python train.py --n_layer=16 --d_model=160 --n_experts=128 --experts_per_token=8 --d_expert=32 --d_shared_expert=0 --activation="swiglu" --moe_layers=[2, 3, 4, 5, 6, 7, 8, 9, 10, 11, 12, 13, 14, 15] --router_score="sigmoid" --normalize_top_k=true --routed_scale=1.0 --balance_loss=0.000289 --balance_bias=true --init_std_router=0.00743 --lr_router=0.00081 --n_head=5 --n_kv_head=5 --head_dim=32 --vocab_size=16384 --norm="rmsnorm" --norm_place="pre" --norm_eps=1e-05 --positions="rope" --rope_base=10000.0 --rope_fraction=1.0 --qk_norm=false --attn_scale=0.177 --tie_embeddings=true --parallel_block=false --init="normal" --init_std_qkv=0.0576 --init_std_o=0.0102 --init_std_up=0.0576 --init_std_down=0.00609 --optimizer="soap_variant" --lr=0.00584 --beta1=0.95 --beta2=0.98 --weight_decay=0.023 --lr_head=0.00689 --grad_clip=0.5 --warmup_steps=200 --schedule="wsd" --decay_fraction=0.925 --decay_shape="linear" --final_lr_fraction=0.1 --batch_tokens=65536 --seq_len=512 --doc_mask=false --train_tokens=306200000 --steps=4673 --dataset="wikipedia_en"
Below are experts of layer 8 (counted from 0) of a mixture-of-experts language model. Rows are named router (the router's row for the expert), gate (a neuron's input weights, with its number), up (a neuron's input weights, with its number) and show model dimensions 0-159. Each number is 500 + 40 x the weight over its row's rms, rounded and kept within 0 to 999. Numbers have three digits each.
After each expert's rows: "mostly gets" lists some tokens that are sent to it at least half of the time. This comes from a sample of Wikipedia text that the model never trained on.

# expert 99
router:506549435513543430506455537455530501465470462492508501461509509513433445507533472552467456478557500427481490521474458478492481519566487540507505478536472501540477473375488482544511414490442467531474487549482457477489445478596462571451472472522481528572488564464475474539526481445560511452515510498512578520459534463486494529467535531493505556598431453415495448479532509479620509448481540440474499524522435481456495479552508522411504466519536492457523517511552478485499439461503520
gate0:522478458506497479496442520511493446510467565512501451435542476418495536535556448454487490496518521534464431537524493504512515418503561545488518543569477509489462540546540443504537474521495575548492508445433480549489482554471475515447433474424497538540487451508560465534504503494605554529538546442496459468523430401507546507437458515471500509522468472492487474537477468489496534495461480532463444505445542443497501476482492462469500432457580573453502461462454413524438416513544516
up0:407551556444499496518469484545494504493503523556507473477517528449478566463458534475509459511505483602536475502508454501490555492506531573454463549484520440472461480445500474467503538445610490482496560478525542524500484501454429464477483556504492523532457466496570521559514487537538546549435481469533501477473494524499457521462388495441483529523517477502512552491508394444521474395477453495451491572402496514532512481500469541503555524468487491518452500509541430489440511521441408
mostly gets: ".\n\n", "==\n", ").", "\".", " However", ").\n\n"

# expert 59
router:338449511451491476557477467468491554483517465485566480426567496498515472406461452513513463426552476474501505495490486518483438501566479516510490384533521499473499503467451519442487486500508428493459488504536456505474508461507495496478477467540498492490513523440514557442558492443473502491660436492549516443500519520507531548476575493525497480495434526487516493515592540466538469534427460486519481518450525443534455513528525458499480488489523532473506486554477440512438512515457491
gate0:416464485516480446415462533453404553455556510526526527497520533490479495513530556494479575544568508507478505575504537529417381504536513520567439529507458527511513473492488462458492478513519498549484522472462453473495522568485434480511549475485520451539456469522518495420528460474520496495589487526528487413468537539513470472449531487534516532482572503551453586537501490451526478540414465474519495490556530539479555505514471464504419527482464512452611504519477505530542555471503510
up0:521528518448562538554485515532512459574457455489500423521472475526547453539456480539584461485498527549466557508458507445580505579405530505493523535464571483522513563516589511488543524446496528498552475551489538529511449519484493464415445504525460500520535491536515470597451512541520427498457544479478472593476479491485450537508454480492540521506474501412487477557528444506458490507534494504471543534466423499492415491499511508456583519447473447506508557466481492519478430507513444
mostly gets: " sp", " sc", " pl", " we", " rel", " res"

# expert 7
router:512593442494547525550424520458460484497489490479520514476489476466465516484506504485533453554490478481444466483579374477518425550508490494608572528462576494518515481438492490562553483523476418490482497479607478494491530532541460543550487506501472426468542585527458527457576451512527467508517486551499474533502564486501444479484529515439472533527400438480527494501522524501558478508482531461470427564533480481455481573500547533448519510543516544535497464482516477499516454530499524
gate0:503481484568494484497497513524427502606520565501486503533444633516478527577531527520495480539473465461501561535519495527543462567542436471490524454579546485563454534454460442458527483479521520474425555480551485458534460520499530460493511487459560497517618567530487513557556457497537533530548522493469478478516493494534440486532521489514558512505467481524458489523489461489510543537523511566490468545457460463434471558502417510469479496544489511429518490422482534586554518552488477
up0:495512490485533538493520469519485475503558525523524489513524511415549470459415461533511548550530456504502480475497499496459544391546505486497501476432491561579454514515454450489499551540452568437603500573490460554472441438510564493484436451441556443548477543434549458501580549406508544443500495521467493493501517491523497471520439452550535533486485503467451574498516511436506465526549542478457519524553540514491507398485478485487529521498495467464486541544436495469485558513519471
mostly gets: " Bay", "ber", " Up", "iver", " Brown", "ham"

# expert 12
router:492493462543512502510498566454419517436506516454529477512402558525445486496466408473509511510513576437458472547495479543444460524527462515560516544515498464506458502456565461484505505473480492506401532550522484477491595471569439560524488552490520489538412512521495507442559437529481491463515464536517515539499531415574483509469521474517602490479493555492526502471543548454482482503436522480539487489521493493524510499578565533467467485560586505470519533442542529516478478474510597
gate0:549495470472496520530464558496448535444459478449450555542475442503536545429433469464519502521494497465467458503538546510535506463429424510503470501568546449575557531537448527490473546502477495471363489443496558453482537485490486524520439478577488526471546578559506459544495563508494524550524448540504515501501545506455449513540507543538494511490456428543479411524480505431416466479460565485516538497481489503483484511486450468500557483454458521532498507393468489465507452447534525
up0:564568484524485414502472567488473522463479573569451421549584497486494592542488510473469503517532478460501478580569529425522495459474523455544487540468473526509496523438533495453517535498439462460551547503498478451547508513525512537492473504500532520504558529486520434447450547530519488520519533474542540466450483541497585413488498550487592523515465393524508460521445496466440541509529473511512500517524436525522480503536586535470491501398529492466424499494475433527505501461490502
mostly gets: " University", " military", " States", "ology", " Education", " Army"

# expert 98
router:483497481531481482517424539499517520489516473504546463465502561401458484422489446455491446492516534469479476480478455447503471584509476518504489358535480525583507555418516488488542460447474464499444475444486536512473478525523501535553431500596461499536492559444501546485540466455473549490521460533469477562505559514533494451470543545498474535527425518486490477511565480508498477535455477478472483513412374467473439470545479415498487529502482466536482509427497463464542488523488496
gate0:529511491525522505529431511549562575480446503543437448474513536430472540451546483460482528486428508476490466501524388509473548472492442535525516505488488564622569547455521472513482490494522517546439502521504534529491502505537556482456489465571481508510539561461512416502528531502533513534477548565523518511518497536530455549471561424432522532441466536508522550419550533527497503572485414541468536537493482588473458487455528508465494484568488476503478537484524478549467420553478478
up0:521517475532519473549471484478528490523398494544418456467436556473460487514577542434494544540474540541471466486515447528504500510511465524499504434514535571562500546531532510453504484411502501500453442460469535467459452517470555546483449473505499503473485555437461508482509541467530495490488542514540578437488510511510482578519505558488505485471432462511548471489590507531439443562488498535500507518472460610494456484463441521496565466629481485480426503498492471492531505579476434
mostly gets: " Ber", " Comp", "amp", " Mal", " Tim", " Cas"

# expert 18
router:449500476508505453507518590478461457429501506432519472513464519474508461503457451464506498555509574473502504507472483533456493539497434503571540498577485465490448528421510503478562484529431458534425545525529441531472497511536416546535471522494508451489467559542466500446559460548546509472543431579516551521549524450548496494447554474515563495543464534475550472501536530476543472509446488534596447495506481489529483507591535497483501559498592530457533515445534497490458526471503601
gate0:441533543436529458578561476504430414495484530471559513511529499506466482552596490461599510545504470435540544526453541469545480501466561496539495484500472532576467491460531532493562517480423490518483527461529494508458466454562450514478481442477500530501520526497466467441421475479547504513571487519572526549540519453495439529510509568543524569549480491490536511487585518452505496487484554549534469484513514540580536501551517433526447450423574529502490523520432506444508501492463503
up0:542524440529565523507513455518502514448519493557436467520489452464587454498479512518454597501456453538561486474425506438483459525486472501438550513472552533503559549511473471523523520529534515549423487492478577464538594469521558500479486503564507510563482501505524489459465503550464480509543434498547481489395506520516461539501534524465466432468439553563464490505530516589537486555546488507504555472514457488536498542447522479445537523554510446476407455577499456515521464459447496
mostly gets: " School", " district", " House", " Center", " school", " Council"

# expert 72
router:453538461523524481522439457525509504488507413470536515460460537520537493506483457461462460442460562472423448509563502514463495503524493557496520440480417510485491540468506486592509420501473471523519500571554485493523533473546469549543399477502513513512504561506443495506533472513419507488558390550576536476492513521458513528462570461509502594476437519504495435487544501525534503524480450478501465516470504469528503584523539417430464569521546462459538455528444459469467442495503481
gate0:500539430508480499479556499523437542489509534529436578494483482542534469475532460518411543481523475541475492501573500439445468543505461587504476498462577540530561548505493475562512538533553472486532531489566521518439468430478457474503509542464499537533513496458519543503573491572506522491488499527533522541488418464521403548433518545479473536506595484453525485508456456580495532504528511404431499516440487444496526544522475499456574466598424513492516479489540487488507511457497512
up0:504538496496453491528548514501556516453520565499435524556572498501503456556483473494449530513421424537466483542502528474447543496576396576460530561459532534515443508478527577527518558519497512438494550448497500475450541453501471477593521557439488449551562529503517544494550479491497500459559511534509448489527402466525432524448512571468515504503536431490498493514460526473483530501550536437483473517467502444578538490493545417476514538528455472494429438469515484478483453497496511
mostly gets: " &", "|", "',", " @", " -", ");"

# expert 79
router:487492470639483477535482550476462493495471550498545510440450461509507484479473452504525434523504554482479483474441484520488468549496450521510509479472486470525482556464452504592598501512484429477450497506519528530424467552490505549541455578510455443480496512494485526497578456532507521488502430525433469552436541494514482497476463528512514548561467429388532491561529484482530472519443477493488452487509437452455461549517518490586453508610548499542485495520539452507506435448484488
gate0:486497495565527467482513531520452492462502534492517485444508512510457506486502493504448458505535518517502565536397557415439542599431542473485473478480522447504493473478546501534477430508596504523525488544551462510557486514512506573541516543489486448503558496497431525492508483480547518482516477492498463452415515545464471527482475503502417479509553516499484494462533472415462481553435459534471488493489408538471450593472485444620399460552455534530524479514483488471540555464529518
up0:513535524435455530489521469509497496483517469498388459470435500494538542517434478438506537491442519519569490515591407585550486462509461493520525508542510491482490480562549522458481517466510426420496569456497472557439483447483548486457461596472496471449526464534519477453489477485420502460487476474499485519501486505474468539469529510485563535571538474501444556480526563552501422575549490488512433427525460518495517525525486528493483493436531501504474420509523442440491411494543505
mostly gets: " short", " hand", " water", " light", " man", " strong"

# expert 27
router:472496466511506518531485473482479517493511492471564432445510522460481495489474443487477495478513531457486435606505476422482443611535431509547479451612465541488494484493510518571521557487459435490460463481528504466517501414543483567513472538599561487499494505510529474527536483531589535512555435535516531463480535458542472393481473505473494509576481487509549488483506535506574419478490521514518443516422469493510473502473534543463518581479496467474540443525564498431505499516501461
gate0:478547532531451567462564515461496475462485501447530467455437413523426520495485476478499539597487486498448532514467492431439467537567472497492480546514526544454548541593510488485508521517511512466452462524511517568522498509480516540490472513464520533489522551524515562516506431581571510512526488484520511567507460492590495507547471517492472571508609492510555427496467506573504468468457559522512540546517451465471488419469504523493592571516502491531489455551450499529556494429430490
up0:527561520454497504520454474567545547564427509515546429547478441504399541474478475465521583494531488542455440507431472502479497440510454512482425528534437510555531498506477565537501424483416404420524547518474474429529465502569498536533529445470460525552497453519524419441563470537519498559475526487500433507494518518488557529469557525435472551493488488531475493484532511498538467442479476551513514447491483521437537510503482510515557481482496582475512497545510547518466462459527463
mostly gets: "gh", ".S", "agn", "iv", "agu", "ak"

# expert 2
router:444454471482499509531473478450473473490546443465498490410544511521520454496472475552490512496565502497485451555479492523475494518545517526492488365528509488519517517463517491495573455481467478486439500512494473509449472458495447509550467458549549480485482569445473594439539465499459507546599462510589524504523512433545486521407534536457500516539468542497490418529507578468559408595447510483491470514471512521513500474511579484485500569544477490428518506424530513455495538524547478
gate0:530482476446510467486515572466535524488543531540569475454519485488489500484502460559506436490490501448543480546494451513513449469503474521455478458454586565466449393424532551510522473476452519527466530516526478436474408480413436509501524505499530567502476536458477540445532474578525495485517500489520472513463505492490432554422464511448525504478481594421446443535419452557505472535560557501445506509499454474557536530510450536509485533493534447517508520422531520432559523466516487
up0:496479527443489531477471610487480500498525542470535538457445578442444494500516507550568477514573483522474484564491510568526502481534532486526562496512520546486476450510477510594486448556464524510490478516528527511467500474473427453463518471463559496494454504455472583519522461565460485511537449572587451502442442493452531490475540545502579469552524592434454389448452476460503551523535578499490471511529545509516530510460518577531473502497556517511496526485483552480499540486548463
mostly gets: " F", " c", " b", " f", " s", " E"

# expert 103
router:508547499540569481525508476404520533509456484464506549480485543427462425530483541466472462540553536477464476491481555524462526513538490521487460497539521560479536577392453482479495487497477474542452479487576465466523519427588484541474440521496547434543503535451458536504529472554513463503538503521507508479478529453476565493505575536487452491595466507478517520529581555452512481576463485573532497529482483402546399508537509500474488534524510548500544496484462486493556481531527588
gate0:468484449484432578476479514476486482506496459494529512498521563460410509481481485554460580535519496448486442505456547507594557528500522578477434496485553472512464466471469503482548502514486562519559497443470503444532514453525480454504505560523550516507423501485472587487523490460529540436505608489429483433459454446497431497457538564494465557577472511504516515486554563535530514469541459494488515487528522422486501529505487476414545515545555538532503537529479484615501535483511501
up0:489508445547437562513509521487460497476513472464506514503565571467454516534428484534497525495506460447447485504504561495553604530475510519512512525489549523544432505525502518513490516536475567486572413438482488495515534481488422493474507598480554497494465516472459588475597462485530524476493547529467502464484496537516488516566586523506470570551449486435498553460555552516454504469605523585482519502472505457520502460480478444523564496519555521506535532520565491578483463544558503
mostly gets: " |\n", "\n", ".\n", ")\n", " |\n\n", "===\n\n"

# expert 107
router:468489420509518571512471489432474531458522501502561496420511555528476478471460441553484482499490519499456433506488421507508454569537495548493469458491502447500566441517549445534538533453500477482396484485536494441453508501523467575469472546532497457473453515404519571475544452514507469534532504585468499467463535504548552508498528516513530543519503496439577485585539595526494417500425495498522537522458489490419505493500576496505553528517467540520550448532471545475538451500507519
gate0:481504495524513450438493482500452501518433466505526472509502551499456510539484492639520442512456587495461479511527464461566490484573507509462518444512478440561597510494492489481490555506522467555421474440512524450512534498502473512509489476535468542514509588514542493501404474459441551425520549507468553410493475490518549544523516521575524503512485497446512523566460516469564503557484511535528511561475408524483426509465469464487455500530448474438487490457409488493523452543483466
up0:520548503490466491459522464511508486520501470502475496590495538414466412442508396433533502423519485550484481520512457481443502516479516567498475486488532549475430528520490547516502455543507593508586444564490480591470471480444504488491482429482537513512485520542491459488564564533493459548534530480562470547520503478508489428418491479467485504512469451524472542445553479484472532486547523479452486483506537474636560460483481503500550518489515471538505489535486484518491490373441506
mostly gets: "etic", "cept", "ational", "ular", "ology", "form"

# expert 5
router:496519498577548456514511509473487528405519457458478517496525523480434497485513498515484441458609520463479475518424507499503508493567462535487518483508445522538526520365508503590469433503471477507428439529523447473447469436596478556506463491503455518554481582477516449518538485470538476464529477494559553482459549453505548494472518531467434573571488512382493489529495507436598497467502532532543510503514460461492475488549535525487500493528539479480550526471538517487523436476497507
gate0:504573549503461570540525508488478466489510492559469471483524496474521460579586461543574533465528507519457443483470459563500510419446468501584512459539487526515478490513569477547511508548430420450521545441545476475475487480493575598468461456478512472538500460515490497399461523436521492558514493472510530566506535469484530511505498544516523513431562508530580554470467499469501446446497523462514439507568458475550573533492489538496503485587444485459517497460528472452490481455562504
up0:470566487511492525467483483530603460552507484531561538526476492471525501525546459550462500433518526504534417462451504559539542513536478563486463459539492519563449559548454450484526472508552470498480451437496523503460498520511520471545518560417450504507538479476547508554571456471471486530566496483533442519591517506499443482502565474535469474460537486551479505489499406501557486521518502482536486603551492483521490458477498400475474496535482471460509563507377538425516513565516509
mostly gets: ".\n\n", "\n\n", "==", "===", "==\n", "===\n"

# expert 34
router:510522450617396453537480532522469464484506490488532482445480478508466473462461532566539523474456533454440448457473475462456489469570399576555497472479515468478455554458400454544498507507501472491462536506497449508440510472556487522523416541500499438550481522537490509440561508553472581424557502485497478512417527425479467473496518501466482597519462500453519503560523522522489443452487500484536487555429456513492426510567502503514485501544488458501462521520467478523496461526493494
gate0:442392394543495502539539527524528481457512523463538536493467451532486527520511494552585569473464444486471497389475542470491514459503465548483538518495527538435550505504545502513472456544487556503506504470563463477469544422523471432509503461526480476509468522538552443448532529503568548518484487568500480502472453475452468466547534531539539515421423464507502538548512476489506456482489577510545553512498490517533483579505483502521430494470506465436464563423521536488421459464431522
up0:468401452519480520535549551511462493505526473464548516410521499502455534471513519512496573461504472522450504406461598513513562502516498494509520520500532501512522505514543585573456432468455587463525508502575461490463541464485517413471526526508469548481410470489505586452507504530540613502463499518487529424475427533463463483535530457560522547527423496474491514568496474493454422487499521474497529502451499497485509513491471490570470527502483487457477589434471480498465481503480442
mostly gets: "%", "×", " billion", "ydro", " million", "rane"

# expert 94
router:494453409531476520496442457471492538430505487494509482509463522525507530569444388481578500485513510492409502539502520476446500559503500557514490401537458537507542536451509497485499479557456441480507537486481454434457561527506475543521389494526492493454475526489498510521543468493522488487580532597541479439488520429478455521432489540490553607488418477510526490475505475500525516563497489527456460488435497421491526540558513508490493501553523480515576477545522497452506449518572492
gate0:530421456522435550514542479493470539430451498410509518511475517533499457483467432491509553549491539506450470516467514444465556484462450472509569398474460586515528471464498458543457465529482493537533527542527514470511558523584520590523520532486538434492491569518537504522566469508536580474489571503581517470445518437487503444508472549537557512538404503514520493465478514573507486505446452539493480510468577573513528518575494509536476510516462449486494514475449508555481461488537517
up0:495506447484451596477510469507456519445464514428484521506454531547480456509421435492453517534462429515442475519397478451460569458458497484533515427494472500470501504510539499527449444488464461483489582533494467492513556508578524507503511508468576477462540550490535543474527437453496548541474588501592457450490499471509446430507463485524548556497458542498553547439512559599477523475464443525515476497478526553516494491592458463467538486519441518486515556496464507471454506486532513
mostly gets: " |", "|", "):", " •", ":", ".:"

# expert 123
router:497480471483541483541467555489487563467512460488604468486468558397426501503480506455522467487493525480502480567487430436502446601537434523509556481578544541485527531450500500545545500490437405454463470445588482510509521456495511552558466508564527470482519539468552508485567467508591524521489450540542535455498573500502446427508506519519485509526477456474536457495545482473564444428460532531503426536499462472480500544471539500434484540514500475492539465503470478483517475535564509
gate0:515465479500513487468435486405429559521460412502492473485516573555429461425522544446540474564502515466449492533481484573493474517473481498518564467560487522482528519546554470523468506418530512495516518494479548538504442458465436500510475484503435420531503551493452553512476470560519392549477478500511478500475505594503547514514545496508551518551491488556452499462520556533523461470402481555497385512451513493438534520481485527485500462494463499532519501512514499500536477566593534
up0:564498515513497466492481508517478517504500426458554436471484532549484420457503515435586520446446489485531519477499460503540484539447434479581502472595466526476588545507517521501494517486432506472542422494445509451522482486467528542530478585511433490566483580462541496513519493533491463512513479469513497504468463509570540513442522505501503518443532442540484477432530433555527509494506488480548442522550509518506506533479437572497511530461493466557530583461549536514527463565623556
mostly gets: "ag", "ak", "ay", "amp", "am", "ash"

# expert 89
router:496481468546543484558483463499527493515499523501513483452478499469509450436406502551552498509440584486466501545516555490448503559520489539511461462547480501511478535504525473591505411516480475519471467540476501500539480457521461529449466487507488435532422488476452523478541479455550499525552480477514522464565522409495431410500600528459499496549465499445550476545496474501548461618432460507481492458492485461460496536559584494461498528485440448545517564463508472488504400554501486
gate0:513544485494512487463464562518533477500510471499483503443415534459430478525543458444570484439464543509526526461548493518486492513488506557570515463514557534529553518554646539460432470549462519558556540502495492508552531508496496464440555479509464523480530487466478535542469523544498498530530477521478430499511528417507517511454529480430588540519538519569472507533505504402527578514429491558453503472543474517514594519518519475491529486541507475421482455469544511512566426513480542
up0:464469576487491531472500486400455513578456524478527504588593461517475558523526501552498550481563493512499462590464510536469487590496541484493442488490412491452470509447399453513519559477462487528455485478508456516482471496473512553546482586525513491533401446496458482480472501508523478537585443488517539506515537552500483541496493489530453479467562494585526507524479438557486487520491476533522492487488524520488459501501490520515576476505515589549560510554567535513500538536530422
mostly gets: " three", " two", " six", " four", " five", " ten"

# expert 4
router:438516517542414542483477515495482556478519518543513494464502526443400497463478439526499475439508496520439474520483473434519439489503512572520488401504479467530554514451536456478569459495466413578414493503538513466512449519468502587537477524585461474578502518453430614450554443511452437500552454471462509541488576481539514501489535494532463506581467472504492447556498491521485474584489521492499478485445412505537510493523518489524487529508480479505551527504529489451506501500493532
gate0:454511425485478534494472544491552474482533509565438544492548581505474441551475451494553512475519554519514513514441484476593474443434535541495544506535516470522484545502525501495491491555537571504482532519540465545482434495498433580471502496471526473610529515502535563518509439574517397433533480497513561470521545504574516522563540533474509486494501588491495409528480485449497501521486588494515559500464427532525433479487490489555548549484473488520474486438427517549471508474479510
up0:425504454457468490504529535484533531530499459518455596434407462580432507453461517534546503438513471476511491498496416452498519484515516441515467579478524432524557463449531520503479479492480559564503575495536492514589512513475532495445502542482531482526546473613544503493472515494595433507530539398523524499555477528558472484494481504521510492520486477414520519433489545406521526481490481542501521506522488540515466452470518530480467555503520536585482535523491565541476536539529522
mostly gets: "″W", " con", " Par", " Per", " trans", " Pat"

# expert 48
router:521529473481467464511467507459496497513543461457522524510423480498466491475524470515488436459548508451474510510459490519414493538547483519499553519484474481521477522440464436519461401471456464448473454570532503493455438535564442580489479538552500458515401503533440511527521484585537561486489459536509554491489491472521482517474562456478539547538451446432560464522512578420598470467468518451518407507509497448522475491528511525453518536515527521444518605481498504475475508523587504
gate0:536538517525492471511456490461582486560525543524490552469439540485485485465493494510451502495549564505544529541496479504522549537523442545506534484518515535491539477543491500520522466579422478399540544585488491508517464457563474476454527501498490502528446442480498551494483454518519559569456512575514537604528507467491490481588545471478503553489535504468499450519525525427533565447524466505479546546484419546422476537479437456510489538480454485480489532478431548608486459525438568
up0:538482512496586591456509530499545430545456523504443514473517575543569467472517465527476479464494543489545506456524517532517504520538475529521527459456522536517506404542526458515551485512446458479515449514543544468531581496592438449516514523469526496560461458494511451532483466505516557565453472625514534597577522482511449522563522441509509539421466474486516538450530521463533489494503517525540542507524519558496535530433427504492491562517446508452563520503554529519532473478474534
mostly gets: "'s", ".\"", "\"", "\".", "'", "’"

# expert 97
router:454445475617484501503391442527534507536466464491513537467450453514463544488503505474533500525457520508430537556525488518470494594533506539544494498436510486493467527462445492441450448523508505506482475479513492496536488434527468525516419507554464515557487473416483520514531473527572489517569465491517503462460556424497478485481537436490540523479454480493469426506615482451600447523485433492525458529495511461493444531488498521528463510520521486528601464513534528468456454556579527
gate0:446440457515543448512497456453438488435519541468533503469532433583478511441569488546557504476520462484506518550542488538502466526539468446489418508536396451530473474504518606455526518464484482495538546517511468476488558514495442548509522491535535508439593505502572501572478473452531472573466489510474387533434480526456527486483505507539442483506490506459545448561510483450471493522432494486488429438464496500468538474491508539537433509466525510540500510472526584450547480447507518
up0:482555491524456471502480495489520473459457463517472513466504593518543496496585504443503521552508440540544466520493492437469496568461522498521518551485544481447522484551553451579432528524490455505499485477482535519587486511431481472455484498418525575490499439473465549523529517613521497563525548545553489480475435481496548476562424533466502544559461487379484522470473408490461497536496489508488545517518464508515507418465519485454524530503499486456501487437476405562517536541539504
mostly gets: "\"", ")", "'\n", "',", "\")", ")\""

# expert 23
router:466473456529526495497523535458484516503516532431537474415486517477474524421431490513539506453458462520443452488464446530488493532508525551493471423547435499502570464475513464493602456509504473556428485490532483503483441502527490518548462494509500529486464573480405560424524478494451469501597441478494516524448511474598494580436553496484465498586446508491508469558527540519486507600465470505591407447500499496514462529524542477545503561518475522487475491464499489494517533503514547
gate0:495575439535507458463460520548510495500488474542527443487441563524519513476471508493526543514509466493477530397451488433479483513547548559507505529482443550471473487512545589471587539528482500574457513455499493571517511539526496533527473399529476559541455554451457546508491428499448456517494434501393427512462529490526484539531538544529492458519488533515564445494503535527460482470484556527472479463510543462479503521559544440498471530486539443507521437588482508486560531526440575
up0:519515543478531472477461518519516534517537507589440442507529445489519431495456443567419525513563437525472495471514518499483510582486529464491495507471581553533472582526526457477468509520458503583534540521522493529600551438531451522545459452463516554521547534542505518499495517536493453519547601476517513462501500517507495574472461418460508526413494502484509572500540458508550561492430576510548573553511528439479496553538449497446497518460489544480480515467479473517537486545534546
mostly gets: " sub", " d", " inter", " con", " l", " special"

# expert 61
router:509566472535450535508426536459467551478514496530583463458463444498476470526491508479476425445492583488459475519450454446516444577529471518517516461521546524547534475483499447567540517468468487492439536491576444472485436534505483521533440457560463505490492554452472552507560509485504501440510508496425504497460572489536448457499547559468558553517475475417479469549510512520489426517444524501507494510488404488401424502563554519504501516548504483571560498504456491472542452464493520
gate0:479507414502510544515467481499537491521523544495539475499513417542431473495438554574434534535482457489479467495489451547552468568481546426505496487480486552520517488494498583453503476542533502447485547560564471485494520478608469503475449527442567436444545480542430542514479478542444436533524463518517531477507477462528516488595508566491611478471458410505508491518592475507479534500550423502474565512491458555482456474557465464522522483518502477488491526509543488461533474545494535
up0:482520574561432517506549553546503466466606470448533455459466533484512507525501499523488407582445469464498540484494516458494474539517515489526496463499430524529552444456478521529430513488512526483521432538513513480578558501499536490488499617476522538496519484462530539487501492459469536548493479564359489533481439534497478516524455472496508465505441476488509516539500506519547456474450515449546542487492399492516500435559511510534423491513493487496508498609550495487506468604532492
mostly gets: "ort", "ret", "arm", "err", "cept", "rol"

# expert 110
router:472539423541481437527482535415479511523533492489513542469464564498387482448435456461521416569493500499460490473475504497427543492536432556550570487479542513514477510511488438545446480508464431512462455518510502501484536460573470514514481556483558444437429485442489507456523464525551524477494506576594506458480600483529487522437487499496527536507553442494497400490493518501493464484443483486504500534498476519467476504544471389459538497543528510481495550542431494514497469540534515
gate0:494441438571484528545502535502493478517526539484474476479496580478411508485501480433446473531507466539484569403456445479387551460553521574439534514496574479469450543457484507507557541463486521459463548521509545506447463414480500498461461544507556467446524484488421464451552467513536521522432521501545546515472461546480522481458477513537485593507558514493508467447475550485499453427476473518516527505495482479498466513496549487533541558522574577496454526520533522485508463416515535
up0:549447428505500526552390499529531495489489552515462484544483570501436508529490464371414516522512502524495516476489460491464537471508458536496439513404512458536500464488523509515507522493485504523438519489467611480475484514552515440470523482526493464431521486460562527506494496428575496511468515509502473464443503549519495437473531503463486526473478573503556487444477571508505508463398475510529505460517507537482503496513531431480502470532552488391462468575455446534526506539490599
mostly gets: " States", " largest", " high", " higher", " highest", " Early"

# expert 116
router:489488436605581489519360489481486504553565459515536529505546498518503487520446526474520444476516557454479485489532494470490471553505484564506535512524438514538459517463471501542562472534490442551506436485513457465534554411512486532544395473499507501503438523454533568502526474472478448444540429547512518460509537478504501547472504493431489523489419469521489466483531503538532476479463483503495455471483436426460546480510497453476499477532543406500533549528469508458536418473569560
gate0:495557448509511465480479507409472475502508537481569496448555493472517470442531530523437566474505480534498552453544513529528463478562538578490535508557445536488454462470559473495515458499575471434524501503536436507471442500545553515542486444501434524500477479493523553476530540416450489469543396514472516467512481469487459515492400508535475493471529526506492568534511545577465486455467523466501505435515422464469585446522422555473508533529514547487517595472531453443497444469511506
up0:526561502532523420492449523473431577420489496538511519550539476473480524502488446508461482478500506490464516460504558466473504497563450454470502502514536482520479558476388570533532509532528506455594468476445522535492508478506472500385529551518524483461559556487524465539522462513461504425495517535484554440487479457459549552441514430559563492466458390523464487477532483541538503514474466502465470516491431481522483553477499496524494544530514559501450498532505490572452458377479515
mostly gets: " at", " when", " During", " near", "After", " When"

# expert 14
router:494473426561455477499468485396526535483512491537542514482479482514537533515484477464496496494497522428434518504567525458446506517506516554524539407577466542497533521443504505472487483528467422488527497466489500416463512436508467554465414495515459492459439543464494503471555489528503546515601495555549521449488504370484467546449517498506556570532477471496502453472530467534510507510509530491505499516404500440498494554515502515489440506563518513574556463517534526411518438545521573
gate0:495518448510465519591540510508528533544492498628513513493463468496530515557574496515504529469558464449476462539556508486530468529480425564535597550508534500479490502504553516425514545504451529470513510415522455511547531511455496503510471499452544512469454546452441581452547488447526496547457461475492534506507486475434510542493569589468506596430434482493487438452499467482526453541570508483544444503486489432534514478473529544488503486550514505535481507484477490499506432564505592
up0:592504494432515502452482540537534441523489512464509428501485474567521523428520472479539497473481547444520528440486503454514548479487521484545508530492441508520508502533476467515446484521471502534479451520494545447537436488538494580524474541512438531481534526546515466544461521497526516517543530521531496522548569484545513472548498458477565426528488534447483537592519498565551513483586507529476538568557453568486532533517527477533564482544450496553521509474599486408618547424521462
mostly gets: "|", " |", " •", " Sheet", ";", ".;"

# expert 120
router:454435460564482461500442476414460481494522434510556509454522468447515509552489473439553534470537521420457519475515523482435511560528484533488518444548471525482476509450471466455491494546479439498507476505493472511427565461523477555505416493498465516494447541456472508521547457496523531447571445601521541481465566382515490530424536484536550529522465527498478471505556479489495496554477520506490425494464525428471481533534512543525431503575534524529586429511527513482477447516532543
gate0:498487420480509475564507459563458474476524507470465532504459481518512439528474482414457458477455433471477520434528442514526485493496505451527505485565521506549611482549467512492550526590524426455447543436526459509508515546477543576537511474469545532425427559558466468478537414469544400507540546543463547481490496530524490476504533510540547495510482468557478512509470545489501466471524489514521464512507535508529512570512570464420440498579550532485530486515511547462572453506476524
up0:515490507500505566464495548457497508496467522512510467499560477510497566522449491515547549502516587407522480557482534534544578505458534518509526513468551472422456508459500447505463456456482552522535427574491524457519421511484454430481495540540443511571430468461487501516560642488489585526535488464576436543514494456502513521534508525463501556478523511448536511544499479512579527529516482552545532468492433453459510498498433532512525454528496478556489455509515561459456565483541461
mostly gets: "°N", " |", ";", ".;", " ·", "'\n"